Experts of a small language model: a sigmoid router, 256M tokens.
Below are experts of layer 3 (counted from 0) of a mixture-of-experts language model. Rows are named router (the router's row for the expert), down (a neuron's output weights, with its number) and show model dimensions 0-127. Each number is 200 + 30 x the weight over its row's rms, rounded and kept within 0 to 999.
Before each expert's rows: a language model's description of what the expert responds to. This comes from a sample of Wikipedia text that the model never trained on.

# expert 6
Description: Opening pieces of words such as the un- prefix (unable, unnecessary), capital fragments of names (O, Qu, Za), and opening quote marks.
router,211,188,141,149,209,243,204,198,229,201,194,209,170,141,259,194,194,231,218,230,163,229,257,156,208,192,247,208,194,198,217,174,185,242,278,190,255,162,260,232,208,226,127,181,237,186,112,185,269,188,152,200,215,209,198,222,194,209,149,117,191,186,237,170,180,183,232,213,206,188,224,185,236,159,228,178,179,238,218,233,210,195,199,218,171,181,195,192,241,203,218,195,224,235,171,187,218,189,172,211,218,242,172,160,186,234,202,212,158,196,205,161,223,194,214,271,221,239,195,155,198,243,242,203,167,182,204,175
down0,153,149,166,231,243,221,156,289,177,205,221,193,217,251,234,208,162,229,197,203,174,216,196,235,195,222,156,244,184,157,224,239,175,236,156,211,204,263,174,219,197,148,218,212,241,202,182,221,213,193,222,204,193,159,225,193,192,232,182,205,188,194,179,229,207,222,154,218,203,240,258,262,254,203,238,211,228,202,187,188,171,236,250,211,223,237,212,165,192,209,202,197,177,216,201,213,246,178,214,218,160,228,193,183,218,166,119,190,188,231,247,174,216,223,136,284,162,176,232,186,221,207,166,242,149,154,199,229
down1,176,250,218,226,164,178,210,170,261,214,206,211,220,255,195,173,236,161,212,174,182,188,145,230,212,191,199,222,218,180,224,198,189,192,159,160,134,248,201,220,165,215,206,205,213,208,167,247,216,120,262,228,170,216,205,214,221,240,209,194,241,187,158,198,151,186,195,171,167,230,235,160,204,195,182,161,184,233,227,214,190,209,190,175,225,242,157,186,180,206,128,195,194,198,205,175,189,199,201,157,200,204,174,190,251,193,182,166,194,208,210,165,153,173,257,242,192,178,230,222,231,196,191,252,121,188,167,242
down2,198,99,242,215,178,153,196,235,191,201,192,178,187,141,219,221,217,226,233,181,190,207,193,162,176,187,242,202,146,207,245,231,264,193,145,206,227,205,154,149,197,247,213,191,222,195,151,197,241,204,220,126,212,259,219,216,143,138,209,245,224,225,188,112,224,222,226,182,201,195,195,239,195,208,156,191,211,170,210,250,157,234,211,201,248,184,191,205,212,224,184,233,175,221,214,166,188,139,170,242,180,195,231,191,181,183,195,239,201,198,224,232,176,243,249,167,240,151,222,171,171,205,226,187,191,182,172,215
down3,166,236,216,179,228,194,199,189,229,139,200,153,203,175,218,205,187,253,242,212,227,204,174,188,197,233,166,210,225,213,189,199,174,215,206,196,243,212,154,175,196,160,256,201,211,242,171,148,179,191,152,162,196,200,158,230,225,177,199,206,268,120,194,214,236,185,174,180,169,198,180,127,221,233,256,274,151,198,240,151,172,195,235,207,208,204,132,183,197,169,181,200,204,215,241,218,214,197,190,192,151,181,227,223,198,223,177,216,191,242,177,200,198,210,203,224,184,245,199,227,177,185,208,253,177,277,258,160
down4,259,196,257,208,177,152,212,237,179,163,175,182,234,198,173,225,219,197,188,228,226,160,162,151,191,201,187,152,181,225,210,186,180,179,166,190,161,210,197,177,203,214,223,215,166,259,183,212,210,170,213,213,189,209,235,245,246,173,216,181,202,207,182,204,203,157,198,210,235,233,183,185,176,180,136,199,194,182,223,206,147,204,151,218,173,194,227,171,166,209,185,174,239,230,146,179,201,237,216,181,192,234,264,208,169,279,198,189,247,185,216,131,222,190,239,189,206,199,223,201,176,194,193,225,194,178,234,206
down5,189,235,207,161,148,216,209,180,190,259,176,185,194,223,195,211,189,250,212,149,196,218,206,185,136,222,158,223,199,229,188,196,182,220,224,204,126,193,208,264,212,150,157,194,183,184,195,221,254,196,209,177,224,247,216,200,165,204,223,168,169,187,218,196,178,216,232,201,127,258,205,234,245,264,185,204,243,211,210,209,164,217,199,184,214,268,178,192,185,186,206,188,198,218,159,139,195,202,172,146,198,198,142,222,246,222,174,237,185,227,189,159,229,213,178,178,162,197,203,183,205,191,245,203,157,199,238,163
down6,221,177,200,207,213,257,208,191,164,130,258,198,220,178,204,154,163,210,187,199,202,197,225,175,226,210,226,239,291,231,260,187,213,203,255,197,220,213,232,242,199,190,226,244,238,195,228,181,220,226,215,196,171,234,171,177,230,265,243,228,206,202,212,214,202,195,208,249,155,222,181,208,244,219,221,221,214,161,157,197,229,188,184,136,157,199,225,204,158,167,209,180,179,256,204,181,210,212,232,242,189,189,217,155,193,182,230,123,158,188,179,201,208,183,217,185,214,182,221,184,164,229,225,212,191,164,225,179
down7,188,191,193,182,257,193,216,140,241,215,145,216,201,157,249,178,201,209,186,193,203,187,194,218,216,152,172,180,197,201,271,176,218,175,208,225,222,221,216,228,181,214,235,180,225,219,181,263,207,201,194,213,151,171,185,207,223,214,244,151,207,204,241,236,207,153,187,226,220,152,237,191,221,208,214,163,226,195,198,188,196,218,226,195,157,164,246,205,235,191,213,188,140,170,215,204,207,247,232,208,199,211,191,255,193,172,228,233,194,147,149,231,239,256,252,199,174,195,200,148,256,268,207,192,155,197,245,201
down8,186,133,199,211,171,195,257,198,150,172,155,182,221,194,152,221,228,212,220,183,174,225,178,178,197,156,222,194,186,194,251,202,256,186,220,255,234,179,173,185,140,262,192,213,198,171,181,240,231,178,200,207,218,202,203,207,150,179,256,209,163,148,206,230,228,185,222,176,247,213,159,229,118,151,189,190,226,215,234,184,216,220,227,181,181,218,192,199,215,228,187,167,172,215,181,259,168,175,182,177,184,217,195,167,176,147,189,185,170,201,223,156,181,184,247,150,227,216,218,183,236,158,218,160,165,182,186,239
down9,160,181,274,226,185,235,205,230,207,242,196,197,174,200,236,238,266,199,180,177,202,224,204,133,173,206,200,218,158,240,211,194,214,238,195,229,190,248,223,211,221,187,218,199,218,176,143,201,221,203,188,237,227,231,185,169,185,184,186,203,198,190,163,217,164,186,228,218,244,117,181,219,187,163,171,181,199,225,209,196,237,198,206,190,184,217,236,283,160,240,225,203,201,179,278,179,175,175,206,218,166,166,209,144,227,204,248,198,217,139,166,219,192,207,233,192,249,176,199,229,177,189,197,205,154,159,164,153
down10,208,143,229,173,172,190,209,205,150,243,228,204,181,182,207,201,164,197,154,135,196,200,208,166,257,237,227,192,232,239,222,202,246,205,188,152,197,212,183,209,179,148,167,260,218,200,214,179,208,170,199,177,218,204,240,283,233,175,257,161,168,188,224,183,221,270,232,186,170,209,201,196,139,182,206,210,234,216,201,257,198,219,194,233,224,129,244,212,143,215,256,217,200,187,177,193,142,175,222,176,205,200,210,173,158,181,233,222,192,208,174,168,256,232,234,214,186,213,185,209,199,179,245,156,238,246,222,143
down11,189,217,190,211,199,199,266,174,166,214,214,261,205,168,221,256,180,148,237,190,174,212,211,201,171,220,177,207,164,151,143,178,230,201,217,155,194,159,195,192,198,275,213,180,220,152,195,234,153,168,212,167,198,178,182,199,202,173,234,150,244,137,182,215,204,226,166,134,183,201,181,163,248,220,187,190,215,193,149,223,137,150,214,176,263,215,190,213,196,162,155,254,169,158,263,211,213,201,230,199,210,262,232,208,179,209,159,185,197,212,178,198,205,205,183,159,206,168,198,214,183,217,174,217,222,211,234,168
down12,176,199,219,201,198,200,234,235,219,151,159,188,168,178,178,198,225,197,219,195,228,118,194,172,223,184,199,207,232,212,189,229,216,217,232,241,207,223,236,207,221,167,139,220,202,167,176,209,188,174,227,202,257,175,238,216,182,190,206,177,159,165,182,171,252,248,203,217,226,194,214,229,160,191,234,228,182,193,143,224,186,120,249,222,216,187,149,225,156,200,219,203,167,231,160,158,212,188,182,167,218,236,192,164,221,233,172,213,230,244,172,217,240,241,223,166,177,170,173,231,209,216,209,171,136,146,228,181
down13,215,198,128,243,171,169,194,261,188,233,197,221,176,202,203,240,262,193,222,186,186,220,176,197,167,195,217,203,163,187,150,230,181,229,160,255,212,200,253,243,220,162,219,202,214,250,175,172,206,194,179,221,204,183,222,193,181,177,185,191,118,200,197,192,161,151,194,174,208,191,199,225,209,160,259,186,200,209,254,227,212,166,221,185,242,175,230,178,211,214,186,226,183,191,192,234,195,150,214,159,168,194,208,151,220,177,170,206,175,160,212,216,254,148,193,142,192,198,159,217,212,139,202,243,163,166,208,179
down14,137,228,210,225,257,156,260,188,169,223,192,278,216,199,173,191,197,203,246,175,207,203,210,193,250,241,283,193,206,202,191,205,238,231,198,186,228,211,233,188,190,187,209,195,215,196,177,220,172,163,171,184,212,246,166,147,228,210,189,140,188,172,154,213,188,218,198,203,271,235,184,230,244,252,193,176,169,190,191,203,187,180,228,186,237,202,222,191,233,226,203,226,199,149,196,244,181,200,173,214,219,190,198,136,203,167,203,230,170,178,255,201,203,183,271,244,125,217,206,181,198,183,191,178,215,209,200,203
down15,214,172,216,193,237,189,166,247,188,231,147,190,217,216,206,159,187,263,268,267,183,229,155,196,186,131,174,199,243,209,149,244,199,177,219,150,208,230,168,183,213,215,196,229,189,231,202,204,217,189,209,233,176,214,194,186,183,173,159,175,178,198,221,177,148,149,211,182,143,190,179,224,212,177,263,210,193,257,266,222,178,252,158,247,179,167,167,211,261,288,172,163,175,227,202,210,168,223,193,189,208,201,268,249,221,199,237,250,162,205,236,202,169,205,222,207,164,168,190,179,132,180,201,254,223,185,199,220
down16,207,199,164,251,222,196,211,165,162,215,171,150,187,150,187,204,214,231,240,158,210,188,240,92,208,215,158,262,169,145,228,159,189,240,181,178,199,189,201,179,211,215,212,178,215,191,213,208,212,189,218,173,215,225,249,230,196,192,247,175,162,242,201,177,120,212,201,231,209,194,180,270,213,198,193,173,234,209,212,186,165,194,239,125,175,214,210,213,277,208,149,189,204,236,205,160,161,240,219,205,227,162,148,227,178,231,242,219,185,205,183,208,193,170,207,216,149,222,238,165,154,225,192,235,248,238,189,240

# expert 1
Description: Prepositions like of, to, for, from after nouns (part of, member of), plus colons after infobox or taxonomy labels (Total:, Phylum:).
router,204,217,197,228,233,178,202,208,205,225,189,187,172,167,197,193,158,211,146,127,204,218,243,205,167,186,199,153,229,228,198,167,201,241,268,205,184,229,232,206,171,224,176,173,188,139,173,213,182,235,212,167,149,247,215,179,185,197,207,196,165,156,201,192,219,207,199,182,212,199,175,178,264,241,216,230,170,183,192,213,113,258,169,182,250,265,194,218,221,152,220,183,190,190,245,204,208,180,195,203,161,228,220,209,170,201,228,177,167,214,188,211,212,201,215,215,252,178,219,196,266,255,177,239,200,168,207,268
down0,171,183,206,182,181,214,241,197,172,138,186,244,216,201,251,222,207,202,238,185,216,222,167,202,201,205,203,158,187,210,232,230,195,180,146,187,181,184,215,228,188,215,259,196,212,275,217,219,220,183,227,180,203,171,149,209,224,251,194,152,181,192,219,183,234,209,198,247,157,223,214,168,272,189,176,200,183,185,159,191,192,182,184,214,234,240,168,168,186,218,193,231,236,170,224,166,184,265,189,194,211,229,151,242,221,123,173,139,186,213,216,200,188,240,172,198,202,155,177,230,213,206,224,205,172,173,223,218
down1,210,259,225,237,201,184,217,166,170,191,203,211,229,184,178,218,170,238,201,187,190,177,184,158,222,193,187,292,198,201,204,236,182,244,159,236,235,201,265,226,192,203,147,203,247,183,227,164,236,193,182,246,177,206,264,154,231,201,188,155,139,223,172,223,193,213,244,221,161,175,183,193,157,237,225,182,234,167,232,223,202,200,182,285,151,217,187,186,218,196,134,214,109,200,153,202,198,197,218,237,160,205,139,208,169,139,170,199,234,208,163,156,189,190,212,177,198,226,186,204,233,171,164,152,229,211,244,213
down2,220,163,216,153,195,226,210,217,211,226,141,234,194,212,232,247,175,180,195,183,213,203,221,208,229,254,173,203,202,205,250,149,191,190,200,169,203,123,220,252,203,207,250,180,290,177,158,226,182,208,227,205,206,169,225,186,134,194,212,196,213,163,164,173,246,150,234,194,194,219,222,209,251,193,218,179,192,256,232,204,224,249,191,228,267,246,251,175,222,211,198,156,196,243,252,184,235,212,207,211,247,236,200,186,192,235,248,199,226,153,273,244,214,217,217,171,229,196,170,207,209,232,175,220,210,217,187,190
down3,222,184,204,258,158,184,137,217,222,284,175,201,230,207,189,237,221,169,158,230,115,244,190,192,190,192,230,159,211,220,170,202,214,178,222,225,151,191,176,210,244,232,220,231,159,142,236,224,173,199,190,193,198,148,197,188,239,225,207,175,219,195,244,183,218,183,180,245,256,200,225,188,215,247,248,215,230,218,205,162,232,225,164,224,206,205,204,218,181,213,158,278,173,168,171,239,212,173,163,205,219,176,202,234,160,190,170,155,158,177,232,190,221,244,235,241,196,189,201,201,175,230,225,229,179,194,217,227
down4,217,200,218,171,222,159,211,160,219,234,225,188,207,199,194,220,199,174,158,230,209,221,179,201,216,212,266,201,177,166,153,218,189,222,223,189,137,231,253,182,190,208,208,218,138,187,198,224,202,244,166,219,224,250,164,251,183,226,171,198,197,199,223,209,189,239,229,202,271,226,205,254,221,216,233,182,218,189,226,229,212,165,161,245,165,177,206,164,193,144,183,205,160,149,177,177,231,218,214,211,175,233,190,192,197,204,239,181,193,242,220,195,236,190,180,174,238,274,200,179,223,124,216,126,222,150,255,217
down5,157,211,192,245,178,196,190,205,238,200,180,220,209,199,170,253,167,186,201,158,163,221,188,200,219,198,197,234,185,197,148,219,195,123,202,237,234,187,237,227,219,153,217,221,242,192,246,169,186,181,161,171,230,192,182,184,265,179,222,179,185,243,184,204,146,272,159,230,187,176,152,193,186,189,212,214,139,207,211,249,224,245,170,174,192,205,237,190,245,188,203,190,199,173,215,149,211,144,171,233,178,216,200,212,221,205,229,248,230,203,147,194,170,163,184,153,216,176,265,156,195,203,169,156,198,230,196,164
down6,256,186,207,220,177,212,234,182,161,166,211,225,209,174,170,199,258,247,184,215,217,210,226,238,233,185,277,220,226,181,213,199,155,238,184,194,189,190,170,149,159,168,274,179,180,156,261,185,179,192,237,204,165,202,160,177,172,217,194,145,183,235,216,247,242,167,217,196,165,201,234,256,134,247,218,207,251,179,221,208,252,186,215,268,188,198,219,201,169,188,208,204,181,194,195,153,250,221,196,199,205,264,190,187,209,206,184,233,223,212,211,207,219,207,191,233,180,242,224,203,121,244,243,193,193,178,175,194
down7,210,218,220,236,181,165,246,221,221,196,234,133,214,194,280,224,247,215,206,195,181,138,200,225,155,241,178,199,171,207,169,194,192,211,207,243,172,204,219,231,182,261,224,189,159,168,168,241,176,215,191,239,197,257,168,221,227,202,263,148,206,181,180,234,169,267,178,225,149,195,178,175,169,191,168,202,164,191,193,261,181,189,206,219,154,189,189,180,186,176,210,195,192,157,247,190,179,149,232,140,239,201,188,205,174,177,198,232,186,167,212,179,217,181,176,235,171,213,211,208,217,244,233,219,169,229,162,242
down8,156,245,196,178,190,181,205,149,229,200,191,201,239,176,146,210,197,211,170,178,159,242,180,218,204,153,207,220,246,199,189,197,196,155,127,217,185,206,229,184,233,179,201,160,229,181,167,201,217,186,157,149,207,150,217,222,209,192,218,187,153,246,195,165,204,193,205,186,274,171,217,188,186,212,168,178,188,173,190,194,204,207,169,229,222,169,185,180,197,271,183,177,239,228,200,223,177,206,217,183,250,206,159,192,197,177,236,211,145,222,247,209,215,194,214,220,227,247,208,241,199,232,220,224,237,207,178,181
down9,194,171,208,169,185,203,267,162,206,267,197,175,210,178,262,186,194,123,160,235,201,206,221,186,169,201,244,227,251,211,145,220,271,244,177,170,137,196,227,234,233,179,173,230,186,183,205,193,252,163,184,223,219,158,208,210,222,177,198,203,237,204,170,183,251,244,253,211,153,180,214,175,215,157,176,167,262,163,159,140,214,203,219,198,218,192,170,181,215,242,201,215,228,229,210,210,168,206,232,216,182,185,281,248,201,205,218,156,177,161,192,179,219,221,184,158,173,230,143,213,214,235,203,209,226,205,217,210
down10,256,219,217,203,196,214,209,191,205,222,213,165,167,282,183,162,249,178,192,245,247,200,153,186,282,183,216,215,138,194,187,217,174,160,219,186,169,223,180,165,151,215,202,202,214,196,183,235,257,166,191,188,207,168,206,266,201,213,218,257,167,180,163,196,186,188,184,210,190,277,220,226,185,180,194,196,239,187,166,199,141,179,152,213,198,200,200,185,131,208,189,176,199,154,179,208,193,155,247,228,204,229,205,189,251,158,173,204,190,207,153,162,181,205,142,228,184,184,270,247,234,208,188,239,205,196,240,185
down11,197,199,209,226,216,187,204,198,175,175,158,172,214,266,180,210,217,176,218,178,183,246,168,216,171,160,229,185,216,230,171,217,153,172,167,145,193,176,218,212,226,257,177,204,236,215,190,165,189,187,206,231,192,144,227,214,148,193,197,192,175,207,187,184,253,218,227,234,189,198,195,205,151,209,181,192,189,231,195,187,206,185,244,197,184,212,197,213,206,219,111,225,243,201,174,250,224,186,208,249,211,252,219,178,196,219,205,198,207,206,184,216,193,167,198,260,207,210,140,250,209,131,266,154,198,204,228,153
down12,223,232,211,229,146,245,244,225,229,208,210,268,206,145,204,210,182,180,214,222,232,174,225,267,181,260,179,188,175,215,198,185,178,190,205,251,233,235,164,206,251,191,181,208,241,187,150,176,196,168,155,152,241,206,237,210,197,209,161,214,215,212,219,234,150,180,159,238,178,154,206,223,231,208,218,165,224,190,201,239,179,175,258,190,221,218,200,229,223,241,152,235,177,208,191,219,232,173,220,250,210,217,227,207,201,220,124,212,158,192,223,205,226,239,205,176,209,170,151,224,175,201,181,224,173,179,202,200
down13,149,158,200,205,202,254,201,231,241,198,203,157,182,193,202,192,187,143,195,189,213,204,197,170,220,186,221,171,219,217,203,180,208,92,229,172,216,255,240,251,164,181,225,169,188,200,151,161,130,195,155,214,202,177,134,227,134,208,207,207,189,211,152,161,215,189,251,173,206,245,248,160,199,142,179,199,186,261,208,245,222,159,197,212,203,202,186,223,211,215,208,184,200,172,232,232,160,174,198,167,196,261,170,163,136,194,236,185,152,205,232,208,182,228,212,216,178,217,199,214,261,199,190,216,266,185,176,230
down14,238,184,214,178,172,196,171,228,195,159,263,206,181,207,226,187,242,201,199,158,207,252,219,213,209,177,228,252,234,213,163,185,204,194,236,179,196,209,176,243,256,204,191,229,213,198,110,186,215,260,229,175,177,215,206,220,157,271,212,203,249,211,214,194,221,171,224,201,193,242,181,220,196,245,198,225,210,201,211,196,257,194,139,259,200,194,233,191,154,227,211,150,159,161,204,177,181,132,223,212,193,206,202,210,178,207,202,169,189,186,221,209,198,183,197,206,215,150,177,167,274,206,228,223,232,193,226,257
down15,231,199,233,199,246,223,218,195,163,181,240,230,206,183,175,188,215,207,189,225,152,150,219,163,211,186,213,208,172,232,179,161,237,243,186,216,191,246,192,222,216,215,148,207,190,228,262,222,137,213,227,155,226,189,155,151,152,265,169,191,218,184,161,194,181,241,177,189,157,226,227,213,201,198,196,192,201,226,182,253,129,209,186,191,211,195,153,154,217,169,204,192,227,174,232,218,234,222,174,174,183,178,145,217,199,231,178,231,193,208,285,243,196,196,207,220,222,180,218,223,216,179,227,266,227,175,197,226
down16,225,229,206,196,229,203,228,264,232,217,172,190,171,268,163,156,211,188,243,269,250,219,202,181,184,211,237,190,189,243,155,170,222,251,243,209,207,187,201,183,182,186,136,193,202,156,231,210,182,192,201,222,152,197,256,245,210,183,169,200,139,176,177,234,214,163,172,191,207,169,200,286,215,160,191,167,187,231,209,224,148,200,160,197,168,218,211,219,152,184,147,220,235,176,174,205,194,140,162,246,162,236,170,221,217,221,217,205,229,166,157,249,199,188,206,187,201,199,154,247,177,204,228,193,182,212,205,170

# expert 12
Description: Newline characters ending table rows, list items, headings and paragraphs, especially in wiki tables and section breaks.
router,178,230,218,199,262,224,180,159,180,180,180,221,181,168,193,195,236,170,133,175,199,253,236,198,242,204,186,184,242,188,253,188,218,224,145,180,180,234,171,262,117,196,193,173,246,174,217,207,234,188,181,178,195,246,239,207,200,245,219,189,169,185,186,175,199,204,176,232,218,193,158,218,189,200,228,227,212,164,211,163,227,180,154,227,188,199,182,211,179,181,177,210,162,239,155,198,216,264,222,199,169,242,203,199,225,179,197,234,165,196,218,193,188,243,170,184,207,194,200,164,168,168,238,223,213,164,177,207
down0,185,199,239,166,179,174,227,157,188,203,210,156,182,170,186,176,187,157,219,182,161,163,207,201,273,214,182,142,136,199,212,196,182,211,125,218,187,150,182,200,189,196,194,191,146,222,201,174,207,195,234,185,254,213,239,215,194,211,283,209,238,201,261,172,212,187,205,219,221,158,256,220,198,142,196,197,206,193,182,213,207,216,183,230,278,195,183,245,249,223,241,203,166,194,156,210,196,154,174,229,221,213,215,141,198,197,182,198,247,259,141,204,199,220,193,178,210,162,204,208,192,227,150,207,231,205,267,197
down1,224,172,163,180,193,166,216,197,197,230,173,235,201,264,235,205,279,210,202,153,198,209,152,159,246,217,207,167,182,224,235,202,206,236,198,215,181,139,161,177,226,205,208,172,224,228,207,189,192,195,204,187,235,195,203,199,205,166,236,231,197,256,190,227,208,207,183,223,230,230,214,201,250,222,211,233,213,206,224,216,181,175,241,233,208,186,254,176,179,148,207,192,205,223,211,202,214,198,151,188,191,188,171,225,226,207,209,225,166,191,173,167,174,220,178,234,232,139,221,245,179,260,218,221,183,198,209,248
down2,168,130,189,202,224,241,240,153,172,213,218,226,218,232,140,204,188,185,184,232,191,182,204,232,202,214,213,238,286,195,227,220,204,175,241,217,198,163,175,217,172,213,194,114,214,177,188,179,222,204,225,179,227,162,229,194,212,208,174,186,215,229,169,200,216,220,161,187,158,172,227,218,158,193,173,156,163,191,210,249,189,193,176,254,176,171,176,171,174,192,248,187,164,237,222,231,227,227,177,216,216,184,155,203,216,211,178,244,178,220,217,179,196,236,220,134,199,199,154,216,211,202,132,151,175,225,142,143
down3,204,223,211,194,177,180,208,202,204,191,244,183,174,139,210,195,194,231,178,231,195,201,151,229,218,201,191,163,177,177,217,188,144,174,208,162,203,237,181,205,235,220,186,183,130,197,227,281,252,202,251,178,223,254,228,189,180,174,228,258,182,181,179,180,229,230,247,212,219,197,185,172,187,171,211,166,180,213,183,195,170,226,208,207,179,224,218,187,197,184,156,206,203,226,160,198,186,212,213,244,212,238,178,259,218,166,238,218,187,195,195,212,241,228,194,230,209,131,201,186,200,185,213,203,202,202,176,229
down4,221,222,234,206,160,157,212,210,222,210,194,224,187,147,237,190,169,193,196,222,166,209,178,195,217,184,208,220,250,224,145,175,222,176,206,216,208,182,177,209,224,151,266,76,225,206,132,164,140,177,201,190,209,209,195,198,199,181,204,240,241,209,259,214,233,204,144,208,191,206,171,179,184,185,187,252,228,187,169,142,204,191,180,238,156,221,194,231,241,200,241,187,166,201,175,165,214,187,173,189,215,189,216,134,159,240,185,167,211,197,154,223,183,199,223,216,231,191,236,225,200,241,163,205,188,208,233,230
down5,171,189,248,217,221,208,183,265,196,211,225,185,219,215,153,176,162,170,218,185,162,226,203,241,153,171,180,206,158,108,177,230,196,148,228,204,201,169,231,186,222,188,237,215,233,219,198,211,189,264,189,193,200,215,166,167,166,176,202,206,201,201,221,214,254,197,184,205,213,200,274,210,261,239,206,189,234,181,185,169,188,159,253,202,221,163,223,150,235,155,247,212,223,209,183,190,223,179,219,183,131,203,173,190,215,173,205,244,206,257,140,203,186,136,121,235,184,193,231,153,179,211,131,158,244,159,185,237
down6,227,224,183,187,179,226,143,183,202,274,267,177,157,185,206,168,181,188,188,185,201,218,230,119,212,184,202,137,195,181,249,208,206,161,226,204,166,213,196,180,204,204,130,232,188,141,246,193,184,171,164,226,178,202,182,243,182,182,195,186,221,141,183,186,232,207,164,223,192,167,144,236,161,237,191,251,172,260,186,228,211,210,174,171,221,179,210,197,234,225,263,219,147,226,124,132,226,203,202,178,238,228,230,235,151,244,174,182,262,247,202,209,192,220,219,207,183,195,182,182,229,160,206,180,203,203,221,184
down7,161,250,271,174,186,179,185,258,227,147,202,193,190,176,189,219,217,207,217,212,230,174,230,182,202,214,191,195,194,203,176,159,307,201,176,196,221,130,157,221,224,206,260,227,212,209,172,247,174,187,147,191,140,235,160,207,221,176,186,206,251,192,181,197,246,243,183,178,217,187,180,217,213,218,204,200,222,219,217,212,192,217,252,200,196,146,254,177,179,253,189,201,276,191,204,221,260,160,201,243,203,250,183,240,183,192,162,182,185,225,174,189,219,217,194,140,243,261,213,162,202,170,180,184,207,226,183,245
down8,199,148,176,207,231,186,234,204,193,247,222,223,218,250,158,254,192,220,208,246,219,190,182,169,241,221,181,207,207,191,255,224,122,223,176,193,168,225,194,190,186,204,159,206,224,172,235,195,228,174,229,166,183,209,217,222,242,222,213,247,189,155,263,164,184,211,187,242,205,185,179,222,212,179,201,204,226,181,175,225,226,150,225,213,172,176,213,239,194,205,148,270,200,204,175,181,204,204,230,202,190,193,274,149,244,232,164,179,184,195,249,176,195,244,213,210,225,217,189,197,191,171,186,178,250,209,212,190
down9,175,125,195,193,255,220,208,229,230,210,188,247,203,185,229,192,236,231,187,148,213,231,223,235,191,198,188,258,228,237,198,189,196,187,218,219,212,181,188,176,193,221,135,180,189,203,200,230,225,194,222,230,204,214,202,218,236,228,246,211,217,236,224,259,129,157,182,237,196,194,210,213,215,179,178,233,199,228,236,230,256,195,190,202,231,224,197,232,252,192,212,217,235,208,172,165,226,187,172,232,238,208,229,215,199,168,253,218,177,142,111,154,195,198,188,239,221,166,192,138,222,251,165,166,235,221,214,255
down10,170,192,166,195,167,238,251,202,171,167,212,178,179,204,228,191,261,167,220,205,182,170,203,184,204,203,183,230,159,208,177,210,132,221,220,223,216,212,174,145,166,202,229,192,244,254,175,169,219,251,236,213,205,202,197,153,204,159,213,181,203,230,246,227,147,244,157,206,240,222,183,171,206,184,146,247,234,256,202,197,241,220,165,183,173,213,150,171,262,183,235,190,179,195,211,218,218,214,211,159,220,223,215,178,233,173,229,223,172,209,165,178,165,227,157,176,266,189,194,190,213,185,214,185,202,205,162,188
down11,217,221,199,235,189,179,171,244,174,228,205,192,221,148,174,195,245,251,170,148,211,186,193,196,238,179,147,190,251,211,243,214,176,205,206,258,186,246,217,199,218,212,233,208,170,241,177,254,205,172,162,213,248,213,252,238,199,194,186,234,191,188,192,182,221,195,176,197,266,180,167,196,187,166,188,151,231,172,149,217,197,238,169,194,243,212,189,233,194,192,175,194,191,213,206,207,189,125,202,200,190,199,215,231,172,272,207,188,210,212,243,199,215,170,154,170,153,128,210,217,213,227,212,216,205,169,209,244
down12,239,184,172,167,189,191,174,221,237,187,229,197,159,155,242,185,217,184,219,196,177,165,202,156,188,254,196,158,241,215,158,198,189,120,208,222,176,198,245,178,189,180,260,227,181,158,202,132,183,188,225,189,168,180,174,182,228,215,199,219,226,180,184,189,177,190,173,212,184,239,206,223,186,192,204,180,183,195,212,159,184,165,175,190,155,173,133,206,166,171,231,218,170,163,182,163,206,144,171,182,186,204,206,200,196,175,187,211,244,224,234,190,198,237,199,233,188,173,239,195,212,201,171,181,205,237,267,255
down13,245,209,222,250,213,222,210,196,250,231,179,211,235,160,207,196,237,202,232,192,220,210,194,196,205,264,207,195,209,202,212,241,227,201,144,180,247,215,184,181,220,184,198,225,166,154,193,179,222,182,211,227,215,200,223,169,208,190,184,162,217,202,189,190,206,205,130,256,222,158,204,180,144,191,215,183,211,232,265,225,184,187,164,198,179,191,133,233,226,224,208,185,178,171,247,176,207,210,241,206,237,163,222,154,212,214,149,161,162,186,222,174,196,149,240,165,181,173,213,149,212,205,214,125,186,202,163,157
down14,231,164,237,237,192,239,173,213,229,266,203,185,197,181,184,257,176,218,170,183,172,199,171,206,204,208,224,163,207,205,239,234,199,191,220,212,256,190,174,236,155,162,161,151,207,156,192,206,235,201,209,231,180,137,174,208,185,188,221,184,212,193,225,193,241,215,222,216,207,179,212,185,203,248,181,160,225,216,192,251,210,214,263,210,254,177,179,201,218,216,169,142,197,189,111,208,165,189,212,180,186,192,189,179,251,191,211,200,178,127,208,188,212,228,214,274,177,220,246,166,241,185,228,202,158,211,255,218
down15,173,159,189,186,220,184,206,216,202,186,209,270,144,164,93,203,188,193,170,150,229,185,191,195,169,184,225,185,252,188,223,274,231,212,208,244,206,175,189,206,184,203,228,134,185,179,245,232,180,169,186,255,205,210,196,215,245,201,222,215,239,220,183,176,209,196,232,205,176,203,158,228,168,226,235,220,250,222,199,206,212,185,196,184,201,199,185,179,241,213,169,172,202,192,165,250,193,220,216,167,192,209,264,226,189,140,233,220,217,157,214,204,176,182,206,238,180,230,177,202,248,149,202,201,198,217,254,169
down16,195,209,211,234,197,253,224,182,250,224,221,213,185,218,190,199,281,181,141,206,241,141,221,184,212,237,192,161,146,243,238,208,218,205,203,231,208,203,178,222,160,229,197,167,183,174,202,199,200,212,221,231,210,227,184,220,198,197,182,173,211,205,163,187,171,194,189,236,164,236,165,178,229,196,181,122,205,201,230,168,193,179,155,203,223,151,224,215,152,213,161,146,204,154,202,168,229,172,231,226,186,214,169,170,213,270,170,193,194,197,228,208,183,239,197,186,217,205,213,207,213,217,212,199,176,170,272,247